{"n_experts": 128, "router_score": "sigmoid", "lr_router": 0.000377, "n_head": 8, "n_kv_head": 1, "norm_place": "pre", "rope_base": 500000.0, "attn_scale": 0.125, "init": "uniform", "init_std_o": 0.0, "batch_tokens": 131072, "seq_len": 1024, "steps": 8622}
Below are experts of layer 11 (counted from 0) of a mixture-of-experts language model. Rows are named router (the router's row for the expert), down (a neuron's output weights, with its number) and show model dimensions 256-319. Each number is 50 + 10 x the weight over its row's rms, rounded and kept within 0 to 99.
Before each expert's rows: a language model's description of what the expert responds to. This comes from a sample of Wikipedia text that the model never trained on.

# expert 28
First piece of a longer word split into parts, after "the" or "of", such as play(list), Rig(a), Viol(et), excell(ent).
router:65 43 28 33 52 45 58 54 50 57 51 29 41 58 39 50 64 22 42 52 54 58 35 28 56 60 38 55 39 70 42 70 62 48 51 48 42 65 44 34 57 49 65 56 37 46 55 60 44 57 38 69 51 42 55 62 52 68 46 46 53 56 43 51
down0:53 51 57 47 46 46 62 42 55 74 33 66 41 25 51 41 35 56 44 52 64 43 48 54 60 65 60 59 48 42 47 66 65 51 34 61 51 51 59 65 48 41 39 50 46 65 72 61 48 38 59 49 46 61 36 34 36 75 63 40 44 39 56 46
down1:68 31 52 62 55 62 65 61 45 38 31 61 41 42 42 59 62 55 36 51 52 62 41 55 34 48 50 31 53 53 47 46 51 46 59 53 68 48 50 50 55 63 60 52 52 49 44 60 55 51 51 29 52 33 54 71 49 67 58 55 53 57 49 67
down2:44 30 62 50 51 44 47 69 51 48 46 63 40 76 34 52 48 52 45 38 36 61 62 47 48 37 46 37 64 44 54 61 47 44 55 68 50 40 41 64 34 55 33 57 70 66 58 50 33 63 51 47 40 67 28 29 47 54 32 51 56 57 41 52
down3:44 42 68 48 42 54 41 42 44 35 37 39 55 52 35 46 57 49 43 55 39 57 60 47 63 36 55 53 64 52 67 54 46 47 47 42 44 53 65 29 44 77 51 47 62 51 45 42 46 54 66 45 62 39 57 30 49 69 42 59 45 52 44 69
down4:43 72 36 52 58 46 57 45 43 50 39 53 52 50 31 45 58 58 57 54 65 65 47 29 61 42 39 51 51 36 49 40 56 52 54 56 28 32 38 33 52 51 58 55 39 69 56 30 47 51 55 38 49 60 64 56 43 38 62 49 41 44 38 49
down5:38 47 50 57 47 46 50 53 42 40 60 56 47 49 68 52 51 49 41 41 42 42 39 62 52 43 52 46 32 46 44 28 48 36 57 36 63 25 64 25 49 38 56 42 25 47 49 51 39 47 41 51 45 56 59 39 44 49 51 48 66 51 46 55
down6:55 60 62 58 54 52 52 37 41 72 50 49 49 47 68 53 70 32 35 55 47 43 48 50 35 43 51 53 56 41 46 40 57 49 52 61 71 26 33 54 56 58 41 36 68 61 62 74 46 48 63 60 37 43 41 44 55 48 46 39 52 42 37 60
down7:56 58 47 55 53 47 66 55 58 46 50 43 47 41 69 60 43 49 60 47 54 65 62 53 59 49 46 46 57 53 66 26 50 50 37 44 65 52 36 56 51 41 49 70 31 52 58 40 51 45 41 43 65 47 29 43 51 37 46 41 71 59 58 64
down8:46 57 44 44 50 48 52 59 60 47 49 46 63 63 45 28 54 37 48 51 58 48 53 50 40 43 33 53 44 44 45 35 55 44 65 56 33 37 52 36 35 45 38 48 44 51 47 37 51 75 46 36 63 58 55 55 82 55 43 51 45 52 49 61
down9:66 41 47 38 53 47 39 32 51 49 53 61 29 47 61 65 41 39 59 52 50 39 51 72 49 54 46 57 36 57 40 44 58 68 47 41 44 52 57 43 56 55 60 51 49 35 60 61 54 39 50 56 36 49 46 51 50 40 58 60 55 46 60 36
down10:61 63 30 42 48 70 34 55 57 52 49 50 66 49 51 28 58 43 50 46 62 46 47 46 52 70 56 46 53 55 49 63 45 56 41 52 41 41 68 47 55 43 49 44 46 49 62 50 58 51 30 48 40 56 62 54 66 43 47 54 42 36 43 53
down11:45 35 58 53 46 38 70 62 52 49 66 59 49 51 38 58 53 67 71 60 33 49 60 49 51 55 45 57 37 45 50 42 55 50 80 47 57 30 42 40 55 63 47 48 67 53 46 52 40 51 32 68 42 60 37 62 41 42 53 64 58 40 52 40
down12:62 36 51 54 41 38 62 66 57 39 38 50 54 49 26 51 41 52 52 42 46 43 36 49 39 48 45 53 43 46 44 65 68 34 45 32 66 55 66 54 53 48 51 67 51 57 37 55 60 55 51 54 44 47 61 55 39 43 54 61 41 58 43 41
down13:62 67 70 52 39 60 59 56 24 43 71 47 48 44 42 44 48 59 47 32 45 50 44 45 49 51 47 52 52 50 42 44 65 46 51 50 56 47 52 59 43 46 53 44 43 66 41 52 63 39 42 53 35 43 62 60 68 51 62 43 51 55 84 55
down14:58 50 55 50 56 60 38 65 46 51 44 54 56 45 47 45 42 34 48 61 62 71 40 42 40 49 49 23 43 63 51 64 45 61 45 42 37 47 44 50 40 38 39 42 43 65 58 71 36 48 47 41 59 50 50 50 60 55 23 63 58 55 56 41
down15:52 44 32 35 58 42 49 54 49 54 48 49 54 53 49 82 37 50 47 55 34 47 39 31 42 74 63 50 41 40 42 38 51 42 47 55 60 55 62 33 33 48 48 54 42 33 61 44 44 50 31 64 53 43 79 59 46 42 46 45 51 40 49 53
down16:53 60 58 64 50 68 60 64 46 47 56 46 60 44 54 22 50 62 46 47 40 43 55 52 56 41 26 57 34 52 55 57 42 75 62 43 61 61 67 51 54 47 46 47 32 42 48 40 37 58 49 61 54 52 36 67 50 33 60 48 51 49 63 50
down17:46 50 32 27 44 46 32 52 44 54 59 38 37 58 52 55 31 48 69 58 49 37 49 52 56 43 56 54 61 47 50 47 44 46 53 56 58 47 59 57 44 42 25 43 42 27 49 51 58 51 38 55 39 60 28 32 43 67 54 51 51 56 47 52
down18:37 43 50 71 46 71 52 47 62 47 57 53 58 55 63 45 50 58 54 31 42 31 52 45 75 41 68 36 42 46 51 42 19 50 46 52 34 36 49 54 54 59 67 53 47 44 31 49 50 53 52 39 13 42 47 39 56 50 53 48 44 41 41 45
down19:62 48 33 60 46 41 56 63 53 42 50 60 54 44 27 55 56 41 36 53 56 52 51 59 41 57 53 41 61 54 46 50 65 75 49 48 65 50 61 60 66 53 51 52 47 66 46 67 40 53 44 57 46 46 32 68 55 54 48 57 47 51 68 53
down20:59 51 35 39 47 35 50 43 48 32 53 55 40 40 47 51 46 50 58 25 66 56 37 49 51 63 54 36 66 51 62 50 50 66 39 48 39 66 27 57 54 29 31 55 34 66 57 59 71 49 54 49 57 50 53 55 57 39 54 51 50 34 30 73
down21:49 56 58 39 54 43 50 66 28 60 54 64 53 61 69 48 56 46 64 48 50 54 32 68 63 45 35 33 55 49 44 42 30 40 36 44 47 63 62 44 37 70 49 60 67 44 61 41 47 28 44 41 46 44 61 22 48 67 59 58 39 47 50 46
down22:48 64 49 63 62 52 47 51 55 41 56 50 68 55 46 38 44 55 42 47 43 55 43 52 64 53 33 47 37 46 55 63 45 52 47 32 42 38 61 65 46 39 62 48 68 48 50 41 37 54 51 34 49 41 42 55 58 83 52 55 40 46 68 60
down23:46 65 69 46 49 59 50 58 43 53 56 44 60 62 50 47 37 54 52 59 51 58 64 54 49 56 59 60 42 54 52 52 61 43 57 51 56 62 54 49 57 49 55 41 39 36 51 33 56 50 53 50 57 58 51 52 43 57 36 48 45 34 60 24
down24:46 57 51 53 54 47 38 55 45 44 42 59 48 58 64 50 59 45 48 37 54 59 71 42 66 37 52 48 43 57 51 56 44 45 31 60 68 56 51 51 45 29 31 60 51 38 57 66 56 46 54 56 58 48 39 51 53 46 40 35 48 48 47 43
down25:40 51 59 43 51 49 59 52 43 42 46 60 36 56 64 52 51 54 63 77 42 52 79 45 42 64 49 46 57 34 47 43 57 64 56 62 54 59 44 60 60 45 51 39 63 58 43 53 46 57 54 52 59 47 40 46 46 55 47 31 59 53 65 58
down26:46 36 38 47 55 53 36 55 43 62 48 42 31 50 46 71 61 58 48 37 41 37 51 40 46 27 50 38 67 44 61 46 58 46 36 48 46 48 50 62 53 38 53 42 52 61 48 63 38 46 51 41 58 48 67 58 30 72 32 40 49 49 61 54
down27:53 73 41 55 43 47 57 47 87 44 46 42 47 43 33 54 35 40 53 46 44 63 40 53 39 49 45 53 50 43 76 55 55 35 55 53 43 64 59 64 73 43 70 40 44 62 41 35 55 61 46 56 51 42 41 60 50 38 55 42 43 59 28 35
down28:48 48 45 51 43 34 76 27 38 51 48 50 44 40 62 51 53 46 47 31 67 57 38 52 53 46 43 50 63 32 54 55 36 23 42 53 64 58 55 70 58 49 38 50 70 21 42 71 56 37 63 51 42 39 48 57 38 23 58 59 52 41 27 50
down29:54 46 58 54 37 41 46 40 65 61 57 49 51 45 50 54 63 64 68 74 47 53 66 60 32 41 63 40 51 55 43 50 60 48 78 49 48 48 59 54 64 52 57 44 52 33 60 51 69 65 53 46 54 54 58 43 26 58 71 33 49 47 55 56
down30:60 67 32 49 42 50 25 54 57 43 39 47 56 35 59 58 57 56 54 49 51 48 50 46 35 41 57 38 34 68 51 33 47 57 42 48 59 64 38 40 44 49 54 60 52 55 42 45 41 48 69 43 47 53 48 53 57 35 45 43 54 60 37 48
down31:41 62 58 54 56 42 79 34 61 64 64 65 36 63 52 59 59 53 40 45 44 49 39 53 57 51 46 65 62 50 61 55 59 66 47 48 54 46 54 54 31 57 44 52 41 39 37 35 41 40 68 64 49 52 41 66 42 72 52 50 54 53 58 69

# expert 41
Infobox field labels and word-final pieces of names or abbreviations, such as Spouse, Died, Website, Cinematography, the period in D.C., AJ-HL.
router:60 64 49 54 47 50 46 50 45 37 49 37 38 40 57 46 46 40 51 66 44 53 39 35 38 46 55 39 40 48 69 62 41 47 53 60 48 56 58 46 46 60 51 50 63 37 43 57 32 40 63 66 44 67 59 73 63 61 44 55 51 42 61 57
down0:74 45 61 48 53 47 44 62 60 42 29 46 48 35 35 51 66 51 49 53 56 49 56 31 37 40 57 50 63 58 44 60 75 52 51 35 34 58 44 60 57 59 54 51 41 50 79 36 49 57 55 40 45 46 59 37 53 50 42 50 32 62 49 34
down1:47 61 44 47 54 50 48 58 58 45 54 41 55 59 44 37 42 41 43 57 51 56 41 61 46 53 62 50 37 57 53 43 42 40 58 37 60 64 31 56 71 39 62 53 66 53 54 49 57 51 40 50 39 54 58 71 49 57 58 48 53 36 47 62
down2:49 42 69 46 68 48 52 44 49 43 68 52 52 59 55 62 55 49 47 57 34 43 43 57 45 43 51 70 49 56 51 43 40 57 51 41 49 46 38 72 43 34 48 46 53 50 49 63 51 41 43 37 59 57 38 44 81 59 34 39 31 50 30 65
down3:43 50 52 41 48 64 48 50 30 39 62 48 55 39 48 43 52 42 51 53 51 44 44 54 43 41 49 50 39 48 37 55 50 35 43 45 58 57 55 27 60 60 49 44 53 61 49 54 38 36 42 61 36 49 47 51 62 42 62 46 45 27 49 52
down4:55 55 59 51 47 49 46 69 39 57 54 62 39 32 39 68 51 45 34 59 44 51 62 54 45 51 60 50 57 50 54 34 53 51 48 53 49 21 59 43 43 54 40 49 57 58 48 51 42 35 69 49 48 61 45 48 66 60 48 30 49 45 56 63
down5:41 59 56 54 54 47 45 42 44 57 40 47 57 44 52 56 55 53 61 56 45 53 44 62 63 43 59 28 42 39 47 52 61 39 49 58 57 47 72 50 58 38 53 34 60 52 52 56 50 61 52 60 26 58 40 62 48 37 49 59 29 55 56 58
down6:54 47 43 52 56 79 49 51 42 49 39 59 62 42 64 58 47 54 49 69 30 54 58 41 40 51 66 38 49 56 70 48 68 45 40 65 37 49 69 56 56 32 44 48 50 46 43 40 44 42 52 49 68 59 48 42 49 60 60 46 46 62 55 44
down7:44 62 34 44 53 49 70 55 42 59 62 54 52 40 33 54 63 51 39 36 37 44 53 52 46 55 39 50 43 58 45 47 41 44 54 47 55 63 36 55 63 76 58 70 58 57 44 39 37 53 52 56 42 54 42 50 59 53 48 53 55 44 40 59
down8:44 55 61 55 66 49 38 52 60 40 46 47 37 59 62 29 41 46 55 57 47 39 43 34 42 39 44 52 62 58 48 45 52 49 48 39 51 45 34 48 92 65 69 49 51 66 64 58 57 52 47 50 51 49 51 67 48 47 57 52 56 56 58 59
down9:50 47 60 48 50 52 56 45 70 61 33 49 51 42 51 52 44 37 32 49 52 43 46 43 41 68 57 44 56 34 39 54 44 53 64 39 42 58 52 44 42 40 58 51 69 42 51 51 54 42 38 44 62 64 50 59 67 61 54 46 46 53 52 51
down10:60 33 48 59 40 39 55 31 37 43 35 55 46 35 46 45 43 55 63 26 56 42 43 54 43 30 44 56 57 49 57 46 68 55 59 80 64 59 41 48 48 51 43 34 51 46 54 53 46 45 39 43 55 55 53 49 37 41 52 58 48 39 34 59
down11:46 53 49 39 47 56 38 63 50 64 49 60 51 52 58 64 56 52 43 57 50 68 37 56 69 64 46 56 48 55 46 31 48 67 63 43 41 43 57 49 49 53 54 54 46 48 40 46 32 79 31 45 58 38 65 47 36 50 37 29 51 55 39 43
down12:64 60 44 52 43 55 67 38 48 49 43 51 45 44 61 46 48 38 55 43 41 52 32 57 39 48 47 56 46 45 43 45 52 50 55 67 26 47 49 64 64 44 44 53 46 48 50 41 70 52 62 44 55 47 27 37 47 46 57 50 51 60 42 48
down13:46 51 53 62 40 63 38 54 53 73 47 36 68 47 42 62 48 53 36 51 36 30 47 44 38 70 57 37 52 58 59 59 60 54 51 40 43 54 63 57 35 32 30 38 28 46 76 46 41 36 46 50 39 35 58 67 58 55 32 32 47 62 62 42
down14:42 58 58 31 54 36 53 62 61 42 55 69 28 56 57 37 62 38 49 30 51 58 73 61 58 48 49 50 35 43 52 46 54 47 41 38 49 61 49 43 59 57 53 69 53 46 50 64 47 38 43 43 62 55 72 48 57 46 48 44 58 52 69 47
down15:50 60 62 46 40 56 46 42 52 54 46 48 48 59 48 38 61 41 51 74 55 50 50 52 45 39 44 53 44 71 55 56 24 42 57 52 54 45 53 59 64 36 44 64 38 48 43 52 68 42 40 45 49 55 53 49 42 68 56 41 44 43 61 41
down16:52 45 58 56 49 40 36 55 56 42 89 48 55 48 34 43 58 65 62 58 46 29 57 51 54 36 45 49 70 43 46 46 54 52 46 59 40 32 60 58 38 40 63 61 40 37 43 28 42 47 52 59 51 38 44 52 50 41 57 55 46 49 53 50
down17:34 45 39 58 46 40 52 45 59 43 57 41 54 60 55 66 63 42 61 46 40 66 51 39 47 55 46 54 47 54 43 42 29 39 49 33 43 50 52 56 41 50 50 58 64 44 47 53 71 43 39 63 35 63 25 63 54 51 36 51 61 34 38 56
down18:57 44 45 45 49 38 72 48 27 72 56 46 58 61 34 24 54 45 61 34 53 54 59 36 54 61 36 50 52 45 61 45 49 45 54 73 54 43 44 45 39 46 52 28 40 51 60 53 47 61 52 39 54 58 56 40 51 52 47 32 56 55 49 53
down19:47 54 57 66 51 47 63 54 59 61 48 55 29 57 43 61 36 47 44 49 47 33 55 36 43 65 59 46 52 50 32 61 54 55 55 56 55 42 37 62 51 44 39 63 45 56 44 51 72 49 37 42 31 45 56 68 43 41 45 40 53 51 48 56
down20:55 40 48 48 46 51 51 64 65 39 63 60 61 51 65 35 52 63 58 55 57 50 55 36 65 51 44 46 72 69 49 45 49 61 48 45 43 53 62 45 24 56 40 70 41 47 57 37 48 49 50 70 36 42 47 43 32 49 67 57 54 62 57 40
down21:55 33 42 35 53 41 49 39 56 62 30 41 76 66 48 55 70 36 57 57 62 55 40 59 59 60 39 61 43 40 53 50 56 41 50 37 29 55 49 46 41 43 53 44 48 49 48 48 54 57 56 45 61 15 54 35 51 53 47 52 55 60 41 56
down22:54 40 60 59 65 48 39 47 48 61 38 30 40 55 37 57 47 61 48 36 51 64 51 50 34 36 40 56 34 49 34 69 29 56 49 59 53 42 67 64 36 56 50 71 62 30 49 54 33 52 52 54 47 54 46 63 44 42 49 66 54 48 51 36
down23:66 50 47 44 50 52 39 57 50 54 56 51 46 65 57 63 56 48 47 59 50 30 41 60 41 41 55 42 56 55 62 32 48 40 51 51 55 51 54 69 41 42 43 44 41 42 53 42 75 57 57 39 60 37 63 41 62 38 42 58 60 67 48 55
down24:55 70 43 44 53 46 45 53 50 79 44 69 41 48 49 47 42 55 54 39 67 41 54 43 55 49 57 59 42 37 60 45 56 61 43 58 55 55 40 52 67 41 53 36 52 56 48 55 44 37 49 49 51 55 46 29 48 48 47 55 57 26 52 35
down25:50 36 65 69 41 49 53 54 56 57 48 44 51 33 49 59 53 48 53 64 55 62 68 38 70 60 57 59 61 51 34 51 28 47 53 55 59 70 48 60 44 41 56 46 58 47 53 61 42 50 49 41 42 42 24 41 60 33 69 46 52 49 58 49
down26:57 53 38 53 39 44 57 48 53 45 55 48 47 40 51 52 51 45 31 46 63 35 50 52 27 55 47 40 68 50 45 49 82 47 46 53 50 47 43 39 47 62 34 42 47 52 49 26 66 46 59 42 37 56 51 47 42 32 51 65 49 55 42 53
down27:49 51 65 50 41 55 44 58 41 60 56 41 58 72 57 51 31 57 46 61 48 32 37 68 42 42 57 52 50 40 43 51 40 48 49 41 41 53 51 44 52 40 60 38 49 59 64 47 42 53 50 52 58 43 51 33 51 58 43 36 53 41 47 59
down28:57 57 54 37 64 44 34 24 39 62 39 47 51 45 41 57 62 58 56 64 39 64 46 54 56 53 54 60 46 66 53 53 26 30 41 45 43 38 56 39 65 64 54 51 50 49 47 51 45 35 49 55 39 55 65 60 47 29 48 47 46 46 46 63
down29:38 50 29 45 49 45 52 40 53 46 33 54 32 46 52 57 21 71 50 75 55 59 59 62 61 49 73 46 61 67 47 52 29 55 45 57 59 51 59 62 44 54 46 49 57 61 41 37 67 67 37 49 68 58 49 52 57 58 43 43 36 45 44 62
down30:42 53 63 43 55 41 55 78 50 26 55 44 50 50 49 58 44 52 58 48 56 65 68 40 30 71 50 59 43 45 57 48 51 44 58 46 54 42 49 47 61 86 63 51 51 56 52 57 56 45 70 47 42 76 44 76 48 69 37 39 46 54 37 51
down31:38 67 76 38 54 59 35 49 44 63 59 64 63 53 31 67 43 61 49 50 49 42 67 59 47 37 62 56 54 45 59 63 57 47 52 35 44 39 58 49 59 64 59 55 35 48 42 46 63 47 55 49 71 52 58 58 42 52 79 78 62 41 46 32

# expert 55
Field names in infoboxes just before a colon, such as Genus, Species, Order, Coordinates, Website, Born, "Full name", "Directed by".
router:72 37 55 43 49 51 58 61 49 50 44 49 41 57 44 52 60 39 43 51 62 54 56 49 52 65 34 53 50 65 57 77 46 67 36 63 56 52 54 40 57 51 65 48 47 20 56 50 51 37 66 63 50 41 42 31 63 49 56 55 47 40 53 48
down0:30 50 61 64 59 54 52 43 41 62 58 41 29 64 68 48 38 52 43 44 57 59 51 54 40 40 35 44 40 57 47 49 35 43 39 66 66 53 58 63 61 41 40 39 50 50 56 49 49 39 55 64 68 59 30 46 57 52 47 44 48 55 38 49
down1:47 60 47 27 53 72 55 55 45 48 43 60 57 37 55 52 66 60 41 51 52 44 53 56 40 61 49 45 62 31 57 51 51 58 48 39 48 37 51 40 64 58 50 54 52 69 24 52 47 52 47 30 49 54 45 58 54 50 50 55 66 56 46 46
down2:51 46 47 63 57 59 32 52 53 56 59 55 51 60 50 54 43 58 52 42 47 52 55 56 50 66 59 56 55 32 53 51 42 32 66 51 43 43 60 43 58 40 49 54 54 43 58 61 53 53 68 55 45 32 64 62 30 49 43 70 70 51 50 60
down3:47 52 44 45 30 42 45 53 44 64 33 53 53 60 55 52 64 42 46 47 56 52 47 59 60 46 56 54 56 34 25 45 55 51 54 40 59 61 43 43 47 68 53 55 66 54 46 49 56 21 58 51 59 54 29 62 37 65 64 43 51 58 75 31
down4:35 49 44 58 54 53 40 59 57 31 52 41 44 37 30 52 46 52 61 47 44 29 57 50 65 58 52 41 45 74 55 60 52 39 40 46 39 56 52 59 55 52 64 49 65 30 59 53 40 49 40 46 52 29 46 51 49 63 59 58 54 61 42 51
down5:54 66 61 43 68 47 54 28 34 35 51 44 71 23 32 38 65 47 54 58 42 48 47 52 46 45 72 43 63 49 55 56 49 46 65 41 56 45 43 55 42 78 61 43 59 44 68 67 41 51 67 33 45 49 48 51 35 49 59 48 48 42 63 63
down6:34 32 58 57 56 36 56 50 63 67 55 48 51 56 35 50 49 39 61 47 46 43 47 50 53 43 47 57 54 39 39 59 43 62 57 61 62 39 74 47 45 34 17 50 39 59 66 38 39 55 44 35 43 37 50 44 67 43 35 42 57 64 56 60
down7:41 49 39 42 42 73 52 57 60 38 60 52 54 55 59 33 50 45 50 45 45 50 47 39 61 54 40 45 43 40 52 52 67 39 58 48 54 44 37 62 47 44 61 64 59 45 58 47 38 65 39 31 48 50 58 45 59 37 42 40 37 50 43 40
down8:32 35 63 38 59 49 34 58 43 56 79 51 40 49 59 48 53 58 61 50 42 62 53 54 52 42 62 56 51 58 59 58 66 57 56 59 49 55 51 61 57 49 44 54 37 47 61 62 63 56 48 44 43 58 47 31 18 54 55 49 52 29 52 50
down9:50 36 53 53 55 55 55 39 32 48 62 48 48 51 51 59 42 67 49 42 52 63 35 57 57 64 48 58 57 29 56 32 43 37 54 58 64 58 47 63 36 63 38 47 54 50 73 47 52 47 37 63 53 46 62 72 52 52 35 67 56 45 44 43
down10:56 43 85 62 49 34 53 55 56 65 54 51 75 62 56 40 53 60 43 37 52 59 50 70 53 55 49 54 33 62 56 67 44 58 58 52 53 61 58 38 50 50 48 39 48 36 48 52 55 53 44 65 37 39 58 55 57 54 40 46 48 61 38 43
down11:40 49 38 35 54 59 56 67 49 57 67 43 50 25 39 49 56 58 35 53 38 42 47 61 55 28 52 53 49 33 53 71 53 42 46 51 44 50 34 28 54 49 47 46 73 69 49 48 34 45 43 55 59 49 63 55 39 49 44 43 48 67 52 67
down12:48 41 52 58 64 44 27 45 51 56 34 51 53 67 59 52 48 31 60 48 31 37 31 52 41 54 61 51 48 46 41 48 40 48 42 70 57 55 50 64 64 33 65 26 47 36 56 43 51 68 39 39 51 66 59 38 46 55 49 66 55 42 51 27
down13:37 66 36 59 62 56 46 43 57 40 45 56 41 45 64 54 40 49 58 52 58 65 59 67 30 61 53 50 49 59 58 37 70 45 49 58 52 49 41 51 39 48 40 49 38 58 41 42 51 52 53 43 41 62 72 41 45 54 27 46 47 64 45 65
down14:41 58 57 38 45 53 48 57 65 56 46 58 44 43 38 58 43 58 47 39 55 44 55 52 57 57 55 61 51 39 38 44 40 40 45 43 34 45 49 37 40 52 44 38 58 49 48 53 65 51 64 64 46 42 63 53 74 55 40 40 48 44 56 32
down15:37 78 57 34 67 51 48 56 76 32 56 59 42 62 52 48 55 56 54 57 37 40 60 37 48 54 55 44 40 57 51 38 48 47 42 61 48 49 49 57 59 36 44 49 56 50 49 50 44 47 38 52 53 61 37 34 55 34 71 52 58 60 58 28
down16:69 47 58 41 61 54 55 66 65 49 45 56 53 49 62 65 34 50 27 47 47 56 48 56 61 50 46 63 44 58 48 55 57 48 56 59 44 50 59 53 53 48 45 49 28 48 45 68 53 61 62 48 43 49 34 56 57 37 61 67 55 58 41 48
down17:52 49 47 56 55 45 41 76 57 63 29 45 46 46 47 54 55 50 49 58 59 46 61 56 43 41 45 44 46 46 53 54 37 38 58 68 57 41 48 67 44 47 22 55 43 52 59 61 47 44 53 63 38 50 44 28 54 52 41 68 62 48 41 57
down18:50 63 32 43 35 52 49 29 46 38 48 61 38 44 57 49 40 47 51 48 41 60 61 51 51 34 72 64 39 44 67 42 62 53 56 57 42 61 48 68 40 52 48 53 71 49 47 35 52 71 59 57 53 65 41 42 46 53 34 56 43 59 53 68
down19:57 48 43 41 47 56 59 57 56 48 44 54 52 51 40 51 65 35 43 57 67 52 47 46 43 86 43 74 68 65 48 55 59 53 48 68 63 44 47 46 57 56 22 70 44 57 68 76 45 38 53 56 32 77 40 31 47 45 54 54 44 60 55 49
down20:55 47 45 40 40 48 55 48 49 53 46 49 54 40 61 43 41 45 54 47 57 61 44 38 37 64 40 37 35 58 62 50 53 45 36 41 46 46 60 59 32 53 55 43 47 53 34 44 40 61 33 44 46 44 34 43 53 62 62 44 37 54 35 45
down21:55 56 58 46 33 62 61 53 31 46 50 49 33 52 64 39 52 64 52 46 75 43 43 47 56 58 53 57 56 45 39 48 53 50 42 40 44 56 45 61 52 41 53 49 52 52 70 32 47 68 24 51 52 49 56 48 46 55 52 62 38 65 49 48
down22:49 54 51 54 70 37 49 57 44 45 54 62 47 47 50 64 56 58 50 51 60 51 59 49 67 46 60 40 52 51 53 50 62 48 41 51 41 54 56 46 34 56 71 53 43 58 45 54 39 55 51 49 63 75 58 30 43 43 44 34 49 58 27 56
down23:53 52 41 68 51 45 61 32 43 57 64 34 64 67 53 54 54 46 57 43 41 59 41 58 50 38 42 51 67 68 53 38 54 55 39 39 47 38 53 65 59 37 47 45 43 38 57 57 51 60 55 38 55 40 52 62 52 69 57 46 47 54 57 54
down24:55 41 50 58 73 44 26 34 42 61 44 66 49 36 49 52 37 35 53 54 36 50 45 45 55 36 56 52 43 46 46 52 37 57 60 68 52 45 36 57 75 52 71 37 48 42 43 29 58 45 60 64 56 61 44 46 54 50 47 36 60 53 60 37
down25:54 48 42 45 43 51 63 44 34 56 48 29 53 59 50 49 60 45 45 52 57 40 48 66 51 65 49 42 55 37 48 49 47 56 42 35 26 68 70 46 44 41 68 52 65 54 47 57 59 38 58 40 26 55 56 49 57 42 51 44 51 51 46 62
down26:44 57 47 47 43 45 51 72 63 60 43 70 67 56 60 44 69 44 41 68 36 50 81 41 31 42 50 47 57 43 59 59 62 52 50 43 55 67 50 29 48 51 53 55 38 53 49 55 61 51 52 54 52 60 58 44 31 47 39 48 63 59 55 66
down27:74 49 44 54 28 66 52 51 41 67 57 62 47 57 45 48 67 49 56 36 41 60 60 62 62 52 27 54 50 49 57 70 33 43 54 49 38 40 69 52 43 34 50 49 43 34 41 55 46 37 57 59 32 23 47 68 44 54 54 46 45 57 30 64
down28:57 48 44 43 56 56 53 34 52 37 45 40 59 67 38 44 31 55 52 49 58 50 47 40 46 47 49 29 68 53 47 53 69 57 46 42 46 66 40 47 46 56 48 63 47 50 57 45 68 60 63 62 42 39 44 64 60 29 24 39 51 54 65 63
down29:50 58 51 38 35 56 58 58 62 56 60 49 48 53 46 60 38 44 53 52 36 41 58 33 51 48 33 50 65 63 31 39 54 43 39 52 55 54 34 51 60 26 38 45 51 45 47 45 27 36 51 49 51 55 53 62 56 44 49 65 58 55 60 38
down30:72 47 55 49 41 20 51 51 48 38 21 49 42 53 65 45 46 62 34 59 50 45 38 59 43 43 59 52 48 60 55 53 62 51 53 47 33 31 52 64 32 57 52 56 54 58 35 62 56 43 49 53 45 47 50 49 60 44 61 37 42 38 53 54
down31:47 47 44 63 44 32 55 54 43 44 40 65 45 40 31 42 63 45 36 41 68 57 44 41 59 49 58 54 47 46 56 49 52 69 51 44 44 66 55 37 49 63 68 62 38 69 57 55 46 52 49 46 59 52 63 52 43 54 46 51 31 31 52 47